From a checkpoint of a small mixture-of-experts model trained on Wikipedia.
Experts: 10 experts in each of 11 layers, 288 GELU neurons an expert, 1 pick a token, a softmax router.
Training: 286M tokens, 8719 steps.
Below are experts of layer 6 (counted from 0) of a mixture-of-experts language model. Rows are named router (the router's row for the expert), up (a neuron's input weights, with its number), down (a neuron's output weights, with its number) and show model dimensions 160-191. Each number is 50 + 15 x the weight over its row's rms, rounded and kept within 0 to 99.
Before each expert's rows: "mostly gets" lists some tokens that are sent to it at least half of the time; "raises" lists some tokens whose logits its average output raises strongly, later layers aside. This comes from a sample of Wikipedia text that the model never trained on.

# expert 2
mostly gets: " food", " DVD", " Network", " Dream", " crew", "iform"
raises: "s", " Rovers", " daughter", " Governor"
router:55 45 63 29 56 53 26 44 58 37 53 53 44 53 57 54 45 60 60 59 40 47 70 41 40 94 59 68 61 36 52 45
up0:51 21 67 42 20 61 61 44 58 51 47 91 57 70 73 46 49 43 51 57 25 44 52 32 38 71 29 37 35 68 38 42
down0:60 57 61 49 57 35 41 71 50 16 50 39 55 71 45 40 50 41 07 40 43 30 58 62 35 53 63 18 37 52 43 57
up1:36 17 38 80 51 45 48 48 57 69 56 45 58 68 39 57 53 50 49 76 15 53 54 36 50 31 36 78 24 44 47 51
down1:67 77 35 42 40 66 79 52 44 63 40 45 49 28 53 32 52 75 48 23 38 51 39 52 30 66 48 55 63 52 32 38
up2:45 33 65 49 46 25 54 76 38 47 29 75 69 65 40 60 84 71 42 47 43 51 63 25 49 17 13 79 24 52 35 30
down2:26 51 48 49 30 41 46 32 51 31 46 45 24 29 29 51 32 31 58 40 41 58 88 52 30 73 41 64 51 24 49 78
up3:65 73 41 73 70 54 65 51 41 70 39 33 59 45 78 52 75 61 88 56 40 41 86 52 39 43 43 58 53 59 44 58
down3:39 42 49 34 45 47 27 90 45 37 53 89 63 61 30 87 63 14 40 42 57 43 79 66 77 33 55 39 57 43 61 74
up4:40 59 63 84 44 72 43 66 17 42 58 51 54 57 41 40 53 54 36 54 58 45 53 64 36 20 48 57 40 42 52 40
down4:50 36 77 75 45 39 66 57 70 25 59 61 40 87 73 74 60 55 48 32 49 57 50 24 60 52 47 45 52 51 58 64
up5:50 51 32 42 36 49 59 61 34 62 47 56 77 38 55 38 42 47 15 71 52 40 57 59 47 19 59 52 39 38 42 44
down5:33 44 67 39 54 54 49 43 37 51 42 66 26 46 60 87 43 35 73 40 58 45 55 71 82 58 56 53 59 56 46 27
up6:41 34 63 59 50 59 49 68 38 53 71 47 61 43 73 72 54 63 36 48 36 50 58 38 39 82 37 62 42 51 65 36
down6:40 39 54 62 36 58 45 63 42 73 39 61 71 46 79 53 61 65 53 63 41 61 58 57 41 59 61 32 25 03 55 55
up7:40 52 90 39 79 49 49 75 25 23 78 43 46 58 53 68 66 93 46 48 37 51 66 43 32 49 38 62 52 20 59 47
down7:36 46 64 40 79 35 66 59 31 30 30 48 46 42 42 45 53 67 49 64 38 58 43 57 25 34 67 48 55 57 09 51
up8:36 56 48 49 58 20 45 54 51 32 54 63 66 49 38 55 49 56 42 62 69 30 12 36 54 18 58 62 29 59 61 64
down8:37 33 71 65 25 57 68 29 79 70 50 60 54 57 25 36 62 49 43 45 54 45 64 31 39 44 69 35 48 49 39 48
up9:69 29 59 32 52 47 63 44 34 42 53 66 42 55 57 50 75 56 58 49 43 52 61 39 35 62 54 53 45 51 63 54
down9:42 73 56 53 63 77 53 46 25 46 22 32 45 36 44 40 50 87 44 41 40 46 71 41 39 40 61 50 64 28 23 19
up10:25 48 44 37 30 51 71 69 47 37 37 38 63 95 86 39 39 44 31 67 34 45 66 46 39 38 51 19 49 56 44 65
down10:28 46 43 16 49 44 47 52 62 24 51 48 54 84 64 37 30 21 20 43 75 43 50 52 53 43 39 16 10 59 32 58
up11:46 39 38 48 53 38 38 48 52 24 42 66 73 58 40 48 58 48 38 42 40 56 64 69 39 56 51 65 34 49 37 79
down11:64 38 56 43 36 87 66 90 60 51 49 46 30 56 22 34 38 47 47 50 63 58 87 63 68 54 38 53 31 40 83 30
up12:38 43 47 22 62 83 31 58 59 55 60 33 63 88 68 33 39 39 46 60 21 42 52 45 43 52 70 72 67 53 54 42
down12:08 42 36 63 52 53 53 48 99 23 54 30 51 71 42 28 40 33 70 54 48 47 42 51 09 61 75 52 72 39 59 44
up13:59 57 32 61 32 63 70 57 69 54 51 61 32 42 79 39 42 60 43 40 68 52 40 42 38 18 52 58 60 42 82 58
down13:35 45 03 46 44 49 46 42 37 51 34 39 62 38 46 60 63 50 51 33 47 26 59 25 52 74 39 86 42 27 59 58
up14:70 38 34 38 52 28 42 37 39 32 81 59 55 62 30 75 59 59 63 35 54 27 46 67 36 78 46 77 45 66 54 64
down14:56 63 26 60 63 59 60 64 55 55 42 34 56 38 57 29 40 48 52 73 73 58 55 75 44 48 75 41 42 53 57 34
up15:48 58 57 67 26 61 54 66 68 31 61 60 39 57 73 55 47 51 60 31 57 33 58 38 19 36 52 61 34 46 45 35
down15:45 34 53 46 55 50 57 60 52 46 47 64 30 49 78 68 38 78 70 65 38 56 46 52 59 51 45 24 48 56 71 34
up16:43 35 48 79 49 18 48 74 59 45 68 53 53 52 29 57 72 42 71 31 71 33 88 26 26 65 43 73 59 44 19 38
down16:33 45 70 47 27 61 59 64 53 62 84 72 25 34 38 45 49 60 51 67 40 72 53 43 31 41 85 91 30 31 34 72
up17:40 31 62 35 59 55 55 60 58 41 54 47 50 66 70 48 63 54 38 55 37 28 60 43 56 63 42 57 43 52 60 37
down17:47 42 59 37 53 68 43 59 52 46 59 69 35 41 91 56 46 60 52 42 41 24 48 41 63 64 58 68 74 47 67 49
up18:68 41 76 58 63 32 82 55 54 54 62 48 47 66 45 72 58 68 18 53 58 43 47 32 38 33 41 55 54 44 37 68
down18:74 51 52 53 48 58 66 35 70 26 66 49 41 60 38 65 31 47 25 39 45 34 44 43 65 62 44 22 50 40 63 40
up19:33 26 70 49 64 81 57 62 36 77 62 79 77 38 57 68 60 57 12 46 67 73 46 52 33 70 41 56 46 28 40 52
down19:61 43 72 52 28 33 57 49 25 45 53 68 39 43 60 68 47 44 38 90 59 43 60 41 58 23 40 43 52 78 39 21
up20:50 48 60 45 28 59 49 41 20 26 56 52 63 67 55 49 59 57 28 40 38 45 69 43 63 53 39 61 66 54 05 51
down20:65 65 52 49 74 40 75 38 30 17 56 23 33 39 88 74 44 62 71 51 36 52 38 04 47 54 39 34 63 39 25 61
up21:49 25 75 42 46 25 48 56 20 30 63 68 37 68 76 44 33 38 48 71 53 35 60 61 33 43 29 77 47 48 59 33
down21:34 53 58 54 42 50 48 37 38 48 04 81 75 21 76 50 44 27 47 37 75 74 75 62 44 32 37 63 51 47 49 30
up22:49 65 54 44 70 69 56 51 46 40 39 64 64 53 59 53 48 78 48 38 45 49 40 49 44 57 76 41 79 60 55 33
down22:45 64 49 53 68 61 69 40 61 54 42 34 76 41 47 42 35 33 49 40 65 63 47 44 58 55 48 83 33 77 63 59
up23:24 22 58 52 56 51 62 69 38 36 61 56 70 56 85 47 78 66 50 56 51 21 57 39 54 67 44 77 52 59 54 55
down23:35 29 55 28 53 45 27 51 35 30 44 58 30 45 87 52 26 52 62 33 47 34 53 53 64 54 53 68 37 29 40 44
up24:46 37 64 74 51 46 56 58 47 38 60 48 59 78 64 39 66 33 71 34 36 44 76 28 56 47 53 68 47 14 55 28
down24:68 45 58 46 31 73 54 55 51 34 58 30 42 39 66 36 42 26 52 50 37 63 27 74 12 64 39 60 84 65 21 74
up25:56 34 62 61 39 47 62 42 31 35 44 83 52 56 33 49 45 48 41 77 73 59 66 48 35 39 10 48 67 40 38 42
down25:61 71 41 47 43 50 56 30 34 51 48 36 53 39 10 45 40 28 23 60 54 86 45 38 56 95 63 39 67 33 56 46
up26:61 45 28 28 58 45 41 64 29 53 43 41 58 62 62 50 64 58 67 37 22 45 59 31 61 52 70 58 59 49 46 63
down26:73 23 68 76 49 55 54 72 58 46 76 50 51 52 63 52 45 47 42 64 68 42 30 57 42 86 45 29 48 40 70 43
up27:28 27 61 42 46 47 59 46 38 73 41 59 47 57 70 79 83 73 55 53 01 34 72 61 36 64 40 61 40 38 36 60
down27:51 57 74 79 60 50 27 36 31 44 45 44 60 44 52 41 52 38 46 39 76 39 61 41 57 55 45 54 43 48 75 63
up28:35 51 61 17 53 48 57 72 42 34 78 55 44 54 88 49 58 55 61 50 46 19 38 29 34 46 48 51 46 63 51 64
down28:47 35 52 49 40 46 32 51 65 64 73 76 49 11 81 41 59 56 50 48 62 45 39 22 68 57 46 56 60 36 43 45
up29:35 49 57 67 51 54 60 44 49 53 75 49 57 68 67 63 58 28 43 39 38 37 67 76 38 70 61 51 38 25 38 99
down29:38 41 54 63 43 53 56 50 70 47 69 35 39 81 31 55 61 61 35 46 46 42 58 52 71 67 31 24 46 32 48 29
up30:23 56 78 30 75 29 45 72 39 39 77 74 47 69 69 65 71 56 47 39 62 27 56 50 38 57 37 56 70 50 68 46
down30:37 50 42 50 31 55 42 60 39 50 52 61 61 27 81 47 62 66 62 38 27 52 39 61 42 63 61 55 74 34 38 38
up31:64 42 35 19 43 44 66 72 60 34 49 43 65 74 37 48 57 53 41 51 41 24 53 26 49 49 45 35 52 58 60 62
down31:50 37 44 53 51 42 68 14 60 44 37 48 31 58 74 36 52 29 52 56 40 25 28 49 75 92 39 30 73 62 55 29
up32:08 68 59 32 18 43 52 33 71 26 53 62 62 59 59 33 59 32 52 48 42 30 48 03 70 58 36 59 57 48 70 55
down32:46 52 41 66 33 62 67 40 71 46 37 39 47 42 40 51 61 63 27 62 52 68 55 27 21 60 20 44 44 63 45 60

# expert 0
mostly gets: "istan", " Chevrolet", " Rico", " Korea", "ić", " Manila"
raises: "row", "able", "ids"
router:60 28 65 33 82 61 46 54 59 28 72 78 49 37 73 66 79 68 60 46 41 26 57 63 46 70 42 51 58 32 51 59
up0:40 37 41 49 26 33 59 41 57 33 87 49 48 60 48 49 81 67 39 41 17 48 61 39 54 40 62 53 28 36 60 32
down0:50 30 53 59 18 46 39 62 83 44 32 68 55 63 30 61 66 54 27 59 66 47 26 37 49 53 16 62 55 59 53 51
up1:55 23 47 49 39 23 55 56 57 44 52 48 20 36 53 54 53 38 35 50 03 39 38 79 46 85 64 65 33 57 67 75
down1:73 64 44 90 57 78 49 53 45 43 36 36 54 66 68 57 61 60 35 50 54 39 57 60 35 54 45 68 71 47 07 34
up2:44 39 73 57 52 71 12 39 54 36 76 63 43 66 87 39 73 63 66 43 36 48 62 27 51 35 45 38 64 36 45 59
down2:52 44 31 69 17 41 32 50 39 67 46 77 56 38 24 47 53 50 45 13 77 67 20 31 63 59 55 20 62 30 45 48
up3:38 37 83 60 39 37 37 64 57 47 63 65 64 82 58 64 53 47 61 49 65 78 41 48 57 52 47 40 49 37 25 40
down3:48 53 74 29 55 49 53 46 32 53 29 29 55 55 69 67 22 61 64 22 29 34 39 35 35 84 41 39 52 45 30 39
up4:51 51 99 40 30 62 57 40 41 48 51 84 62 63 27 52 92 67 30 23 42 66 60 46 45 67 58 57 53 28 53 39
down4:45 57 69 60 42 31 48 69 68 52 49 51 43 31 65 57 27 62 70 42 58 63 43 55 46 76 50 28 32 56 34 54
up5:74 30 39 54 48 32 69 42 52 65 55 38 48 41 40 67 52 54 61 56 72 63 50 60 49 51 27 85 39 80 34 24
down5:41 44 66 70 32 55 52 42 43 36 67 66 66 61 56 71 77 28 52 49 54 44 65 73 41 57 61 58 69 43 61 21
up6:48 30 51 45 46 35 84 77 58 43 71 71 50 55 09 37 53 55 57 66 46 98 40 66 46 23 17 28 78 45 99 36
down6:43 52 43 63 26 48 56 18 43 69 61 40 53 35 36 31 53 39 57 42 35 47 42 42 65 55 42 35 59 54 64 35
up7:57 73 41 29 55 56 62 52 75 60 58 59 53 46 68 65 42 58 63 65 39 49 45 30 24 44 31 72 73 61 35 53
down7:32 44 69 79 63 59 57 60 70 57 34 54 47 66 54 66 65 50 18 72 56 37 56 70 61 31 50 50 35 52 70 56
up8:58 28 85 43 44 74 91 74 45 36 36 30 27 55 30 65 74 53 52 47 63 34 41 38 22 62 48 52 35 53 53 68
down8:53 44 62 55 14 51 46 18 32 46 52 34 59 61 59 23 51 60 50 45 50 64 42 44 48 70 61 70 57 49 17 44
up9:49 50 62 37 59 65 47 66 64 36 67 60 60 58 47 55 59 49 32 60 55 16 79 70 48 58 69 49 20 58 55 72
down9:49 55 74 54 35 30 32 70 51 69 54 49 60 76 64 33 53 39 55 51 66 54 60 44 69 50 67 71 36 55 29 56
up10:47 61 76 33 62 46 63 88 59 36 49 41 51 28 51 74 52 54 49 23 44 66 55 37 48 62 61 67 35 65 53 87
down10:39 33 65 40 90 54 25 61 16 48 28 70 30 23 26 50 60 47 37 60 33 47 62 68 42 66 50 35 48 48 47 45
up11:38 47 42 62 43 46 38 58 57 32 41 49 54 61 86 38 56 63 51 61 64 41 45 14 43 41 34 50 71 69 47 54
down11:43 53 50 54 44 51 66 18 71 43 58 62 31 42 77 18 41 33 39 53 45 46 22 46 46 40 52 61 58 63 52 43
up12:36 32 68 29 35 45 44 83 50 13 56 82 66 53 78 50 69 46 38 50 28 52 47 41 50 66 56 17 51 47 34 63
down12:64 53 52 64 58 47 41 48 35 38 62 44 61 65 69 48 62 23 31 52 49 41 46 44 43 43 41 41 40 44 29 70
up13:39 18 53 62 52 39 54 54 70 40 61 45 44 55 53 54 67 68 48 31 55 29 23 53 53 44 61 40 52 29 46 59
down13:80 55 45 59 59 45 74 34 45 41 56 67 66 46 33 78 31 45 29 56 66 67 54 15 33 62 61 46 64 40 64 26
up14:52 29 71 43 68 46 57 80 62 49 69 71 46 61 70 46 50 86 50 63 60 55 62 46 64 33 36 43 62 39 57 29
down14:26 59 69 59 45 37 52 53 39 66 52 42 41 57 49 30 33 43 85 71 58 50 45 60 59 70 69 51 65 43 53 22
up15:31 56 45 45 48 63 31 32 45 29 51 59 50 63 41 21 55 34 51 53 45 36 39 66 52 36 24 62 53 12 53 77
down15:31 78 73 38 30 38 48 52 32 54 29 59 43 67 49 92 52 23 43 42 53 49 62 68 72 39 45 46 77 58 86 60
up16:47 41 42 57 43 54 58 49 53 46 45 50 31 61 47 45 52 63 48 29 44 33 49 36 39 75 47 43 37 53 71 64
down16:65 53 46 39 73 43 25 56 44 47 45 99 38 41 52 45 71 73 41 64 54 44 56 35 96 53 29 39 59 44 46 35
up17:23 37 65 61 46 42 32 37 63 39 52 36 42 71 41 33 54 34 64 43 45 73 67 45 52 55 47 52 52 60 61 66
down17:38 30 40 42 60 36 43 24 47 35 25 59 33 18 69 00 38 38 52 71 42 62 67 67 58 52 45 34 44 82 37 53
up18:33 64 69 38 25 71 75 57 61 33 51 55 73 43 86 50 82 37 46 29 66 54 55 72 42 56 46 75 67 57 43 41
down18:26 43 60 51 58 40 50 44 86 43 37 48 48 73 44 37 54 50 22 32 55 40 34 66 45 48 54 37 38 71 31 92
up19:38 54 39 67 51 37 42 50 54 76 78 70 52 52 59 71 41 52 33 49 61 48 67 43 57 55 48 73 31 34 49 34
down19:47 65 47 69 48 67 84 47 72 45 45 27 27 70 52 61 43 53 43 65 53 63 39 74 38 53 60 38 35 79 44 65
up20:27 20 56 31 54 60 49 57 62 46 42 63 40 47 17 52 54 56 77 49 68 39 66 61 66 26 64 45 42 46 53 16
down20:44 57 56 61 40 43 39 63 85 62 48 51 62 75 48 72 51 31 55 65 50 52 46 61 51 32 81 51 37 44 28 37
up21:48 31 58 53 36 44 43 63 45 24 55 35 47 53 57 66 56 53 29 63 43 43 56 43 52 33 36 86 55 72 63 52
down21:46 00 49 58 27 39 66 45 47 64 76 31 45 45 22 40 47 42 39 56 72 50 50 33 48 53 53 53 53 60 67 37
up22:36 45 65 53 52 35 38 47 47 66 42 35 53 44 49 66 41 39 48 46 47 36 63 72 59 45 58 69 76 63 55 75
down22:51 54 62 61 75 50 54 42 40 68 24 34 76 18 43 39 48 65 42 37 20 49 64 75 49 50 46 40 40 45 70 33
up23:32 40 69 39 58 52 58 72 44 52 81 66 76 55 36 55 43 57 55 63 40 36 40 56 47 61 46 49 54 33 48 60
down23:37 33 73 31 65 69 50 41 40 29 44 88 58 39 42 65 67 54 52 52 53 37 33 59 37 67 47 43 65 34 20 79
up24:44 15 59 28 83 48 29 43 23 44 50 51 55 60 53 34 85 52 63 53 60 47 32 55 42 40 40 67 58 43 52 39
down24:46 45 21 43 52 36 59 58 68 55 38 63 32 37 39 64 50 26 52 43 42 45 69 56 40 61 58 39 50 43 59 67
up25:31 75 33 78 46 62 65 53 54 52 46 54 60 61 39 51 26 61 42 43 53 59 76 41 52 48 47 60 54 50 49 73
down25:29 52 23 70 39 43 47 33 66 79 38 33 46 46 31 59 26 54 33 39 33 52 65 51 38 43 58 71 68 54 73 26
up26:54 47 76 55 47 36 21 48 53 09 68 55 68 61 74 55 68 51 55 65 52 72 50 50 62 44 67 46 16 44 35 47
down26:53 63 56 59 55 59 68 55 31 65 56 50 39 45 58 53 48 27 50 12 40 41 47 35 38 49 54 53 72 63 44 35
up27:35 72 51 61 72 45 53 53 50 46 37 34 46 39 33 77 57 66 49 54 69 39 50 64 29 56 26 62 56 70 45 35
down27:41 55 59 50 49 43 39 62 38 44 26 48 35 43 62 42 56 62 47 93 30 55 49 71 70 67 32 33 84 56 44 40
up28:47 54 51 51 75 28 65 39 34 56 65 67 58 56 33 53 79 60 55 63 42 62 49 40 34 48 36 46 47 51 43 48
down28:31 49 10 53 40 26 73 43 66 62 44 43 63 65 33 33 81 62 41 63 66 49 61 30 48 39 68 72 47 49 45 57
up29:48 56 71 39 44 85 47 48 43 38 72 57 35 82 64 11 59 70 68 63 57 55 42 63 47 40 44 59 28 31 24 55
down29:62 58 51 70 40 75 38 48 51 61 21 57 26 52 35 48 51 50 42 57 50 62 66 47 28 67 52 50 68 32 56 13
up30:39 49 71 38 54 37 59 32 35 57 76 64 55 62 72 55 21 44 39 58 46 35 55 62 37 31 43 54 51 52 30 73
down30:54 66 46 57 44 44 57 63 67 59 30 62 70 39 47 22 41 61 60 47 55 67 63 47 38 45 31 45 32 61 22 47
up31:51 34 56 59 15 58 62 51 50 37 59 53 62 65 63 22 33 26 55 72 22 49 47 64 42 49 45 63 48 19 69 65
down31:44 43 35 43 36 54 69 44 59 35 59 68 72 52 53 73 71 79 56 38 39 22 40 42 32 63 37 53 47 51 11 48
up32:60 34 63 23 55 52 56 42 45 54 59 24 40 73 69 80 63 84 37 78 34 33 68 58 36 51 53 36 62 42 48 55
down32:52 51 32 38 72 44 45 43 48 77 35 28 70 34 45 48 37 38 48 39 21 49 38 56 54 52 40 56 45 61 53 66

# expert 6
mostly gets: " century", "–present", " touchdown", " edition", " appointed", "-century"
raises: " are", " may", " |\n", " can", " or", " and"
router:51 47 46 53 65 73 42 68 46 49 53 53 40 59 64 46 75 67 49 62 47 40 59 53 43 55 17 69 41 47 54 54
up0:25 36 37 36 45 42 79 62 45 62 75 36 67 58 69 56 66 60 59 46 46 36 38 52 27 52 41 60 54 64 77 52
down0:86 45 38 47 53 31 47 61 39 91 67 42 32 52 51 68 44 52 62 58 64 67 60 43 42 19 40 43 66 35 52 82
up1:34 54 77 33 52 51 75 76 48 48 74 55 55 45 69 70 50 69 56 78 46 38 51 60 31 72 49 58 67 57 36 68
down1:49 25 53 56 49 70 51 79 16 53 51 55 45 60 79 35 59 66 60 67 47 15 79 57 54 50 61 50 45 47 46 48
up2:45 75 70 61 42 61 60 50 21 48 47 44 69 49 61 57 48 65 49 44 56 68 43 58 44 84 43 47 48 65 51 46
down2:47 42 26 59 99 52 70 79 38 48 36 61 64 40 50 66 68 66 43 28 69 45 51 57 34 58 60 30 82 54 45 63
up3:35 34 51 21 67 31 55 59 32 15 48 73 54 49 68 58 38 64 42 44 59 60 56 36 53 75 65 76 55 63 35 40
down3:33 35 25 43 59 38 27 36 55 33 33 74 17 26 83 35 57 51 82 52 50 48 70 47 72 57 62 71 75 33 37 61
up4:43 58 57 61 65 21 39 49 23 45 83 38 55 48 58 39 79 85 74 50 42 29 43 51 57 61 55 42 57 61 25 38
down4:60 55 54 35 33 38 73 42 60 46 16 27 21 59 54 76 46 26 61 64 26 60 50 61 42 62 46 59 33 38 54 53
up5:37 43 74 61 56 64 52 61 38 46 46 41 46 60 51 36 78 65 35 38 51 70 68 43 55 56 33 57 49 39 87 43
down5:53 36 65 54 61 60 72 70 50 70 66 57 33 46 19 84 42 73 62 65 43 64 63 72 55 58 77 15 45 68 71 64
up6:37 52 46 61 78 60 50 72 49 73 48 59 60 30 66 50 60 69 45 66 59 56 42 47 31 18 33 50 68 47 67 58
down6:35 67 64 67 43 28 47 51 55 62 30 43 49 65 59 55 47 49 41 39 50 53 59 43 44 41 55 58 55 66 59 60
up7:42 51 43 46 36 58 48 29 56 73 64 64 48 39 53 52 42 54 66 42 20 45 69 41 37 46 46 54 78 19 16 36
down7:31 69 28 59 55 58 41 41 47 66 50 39 56 37 64 65 50 55 67 28 39 57 58 43 21 41 09 52 50 32 60 56
up8:44 39 70 53 61 66 39 53 28 37 49 47 33 36 49 39 44 57 77 53 60 48 31 56 41 69 29 38 57 54 55 44
down8:54 46 79 69 49 34 39 71 44 35 47 49 80 52 40 35 42 36 68 60 51 31 44 70 55 43 58 44 59 44 65 63
up9:40 21 51 43 53 63 65 66 38 66 66 75 41 37 45 51 39 50 54 64 58 49 38 55 30 58 52 52 59 41 50 42
down9:38 46 42 73 41 64 41 36 25 73 61 55 54 60 24 81 28 67 51 45 61 73 57 56 70 54 60 67 31 52 32 83
up10:39 52 56 52 39 39 63 53 40 54 53 44 58 23 43 68 26 43 53 36 50 32 59 69 47 26 34 84 59 53 58 98
down10:75 26 48 33 28 45 83 64 53 57 56 77 69 73 57 48 34 46 31 60 68 42 54 56 56 74 20 53 52 43 26 62
up11:47 44 82 78 22 34 66 26 67 61 88 53 41 51 44 68 51 43 39 51 59 35 49 53 59 51 25 34 33 20 50 63
down11:66 46 29 60 80 52 63 64 50 72 05 65 45 52 48 68 61 44 38 44 19 45 58 64 34 44 58 29 49 67 41 50
up12:65 33 54 61 57 54 54 51 51 38 56 38 51 73 46 57 51 53 31 35 42 19 38 44 50 57 28 41 54 44 48 65
down12:47 70 33 71 67 46 53 64 24 22 82 45 27 28 58 57 54 51 45 55 44 44 43 64 42 61 35 61 46 43 62 76
up13:58 72 67 44 50 67 62 61 22 69 64 55 45 63 32 30 50 51 14 56 46 44 56 58 60 18 46 51 64 49 41 48
down13:48 54 52 30 69 36 46 65 57 35 49 49 26 40 36 42 75 53 39 25 44 51 69 55 60 60 66 26 39 41 66 34
up14:51 44 62 50 60 66 23 50 53 50 52 68 34 44 53 51 56 41 42 65 76 22 50 54 32 55 27 83 41 53 49 70
down14:54 36 29 27 44 47 38 48 72 60 02 41 38 63 44 52 41 72 58 61 41 30 47 42 75 61 48 28 35 37 71 22
up15:41 48 57 47 58 78 74 46 39 43 58 68 52 51 49 66 70 81 15 43 16 19 45 57 66 24 44 50 49 61 64 56
down15:21 34 70 57 20 52 67 50 57 43 57 23 41 55 47 59 45 73 35 59 30 43 59 58 58 68 38 40 49 68 47 76
up16:43 43 61 65 28 40 45 43 57 32 66 38 51 46 27 69 44 62 47 55 48 34 75 33 32 48 16 37 57 27 91 31
down16:71 48 65 46 42 86 54 40 25 63 74 45 62 50 48 56 66 69 42 60 28 50 31 25 47 67 73 59 70 76 32 55
up17:33 43 48 61 70 47 35 81 44 45 45 63 47 57 45 65 48 73 58 94 28 70 56 46 32 57 57 73 73 34 20 44
down17:23 73 45 58 57 61 48 74 52 32 44 53 28 52 53 42 59 54 72 44 44 71 70 53 42 47 55 82 63 67 52 48
up18:15 57 07 69 16 61 42 56 73 19 45 54 28 56 52 37 59 54 54 99 39 35 37 40 34 47 67 63 49 34 46 63
down18:53 71 61 31 24 19 33 61 39 45 58 40 39 60 43 29 35 35 71 43 49 43 72 46 65 56 57 42 54 54 50 58
up19:47 62 40 53 62 57 53 56 64 46 40 39 30 36 63 54 33 59 57 82 34 68 45 54 47 49 56 62 60 34 68 43
down19:56 70 38 59 67 14 46 39 47 84 49 57 53 49 42 64 29 62 43 75 40 54 35 71 42 42 49 41 43 35 53 27
up20:44 45 68 29 62 54 59 41 43 54 56 64 53 62 43 55 36 74 69 52 35 34 53 55 48 47 76 58 61 57 61 28
down20:37 54 75 27 59 30 63 69 56 51 60 54 33 53 58 56 57 44 23 41 49 58 43 46 58 54 55 22 37 41 64 50
up21:23 69 50 41 39 69 62 55 70 56 51 66 99 29 72 54 73 47 60 47 35 67 69 18 25 94 41 32 67 38 81 45
down21:63 55 29 47 42 39 39 35 81 68 48 48 32 34 63 46 22 56 33 76 31 38 52 46 71 21 61 34 23 36 67 65
up22:52 33 85 62 70 72 37 44 41 36 67 34 34 67 65 64 33 51 57 58 33 65 68 67 39 41 43 23 25 49 41 56
down22:24 25 34 69 50 49 50 47 56 21 39 64 37 52 55 59 49 66 52 52 26 68 65 17 29 38 37 73 70 23 39 39
up23:41 21 58 19 18 58 56 76 52 05 55 37 20 54 50 64 48 58 41 55 59 58 52 38 61 55 45 61 45 46 83 44
down23:43 42 47 46 33 60 32 33 08 74 47 51 39 60 46 53 35 60 38 29 42 33 47 58 66 49 45 59 22 54 67 37
up24:41 28 92 57 31 51 71 39 59 48 73 40 31 53 58 38 33 26 45 51 49 47 52 58 64 77 44 44 85 30 49 60
down24:66 53 58 62 24 64 56 78 46 61 66 54 67 51 54 49 45 32 53 43 40 52 66 83 47 50 62 36 45 45 69 74
up25:30 39 44 51 60 37 54 73 47 24 62 65 53 41 60 67 54 68 48 33 46 64 52 35 70 54 14 56 70 47 39 59
down25:62 21 23 38 40 80 47 69 43 68 63 47 40 49 39 54 43 41 85 58 68 34 61 38 52 66 34 47 64 50 63 70
up26:51 60 47 40 45 59 36 85 54 43 48 63 45 36 69 41 64 74 60 32 43 65 60 27 34 56 57 58 44 59 55 24
down26:30 36 52 58 30 56 60 35 40 62 69 37 52 19 30 52 40 37 73 61 63 29 59 61 32 56 72 57 41 63 49 49
up27:41 44 34 33 42 58 54 43 31 60 67 44 68 39 65 40 67 75 63 70 55 59 56 61 51 64 34 69 52 62 42 39
down27:80 38 53 29 49 49 59 68 46 64 58 51 54 61 53 31 55 61 57 43 47 39 76 13 50 10 52 70 44 47 57 46
up28:62 65 42 38 66 23 59 58 63 34 45 74 89 76 54 43 61 26 57 34 43 52 65 50 30 69 69 50 41 51 51 54
down28:61 53 51 62 54 31 10 53 30 59 59 50 24 51 52 43 67 32 57 42 65 31 51 47 71 41 74 46 35 44 69 63
up29:52 16 28 51 56 55 45 54 55 46 43 35 36 64 65 69 50 62 75 53 62 65 42 28 56 69 53 62 54 49 41 48
down29:51 47 28 49 53 36 54 74 65 59 67 59 41 47 40 63 58 37 39 49 24 63 23 43 36 53 40 36 53 54 75 41
up30:51 61 31 52 49 46 36 64 24 95 64 58 52 42 81 54 52 62 72 61 58 26 77 30 73 36 50 65 60 56 43 42
down30:77 35 33 40 58 56 44 60 18 47 72 55 48 21 48 71 44 45 26 52 47 44 50 50 66 47 46 58 86 29 50 75
up31:67 61 99 76 63 73 51 48 38 27 37 50 60 59 56 43 83 65 40 33 37 34 44 63 53 59 31 54 37 47 45 28
down31:59 70 79 55 37 47 46 40 47 39 23 51 40 34 53 60 36 62 40 46 27 48 62 59 57 44 69 06 48 35 33 22
up32:34 39 67 80 49 64 60 32 93 58 41 43 48 55 41 49 48 41 52 38 39 45 76 46 28 61 20 72 54 49 61 21
down32:32 45 56 45 61 78 59 30 66 63 61 74 47 60 29 60 36 52 28 64 26 43 34 38 45 57 45 23 31 35 50 52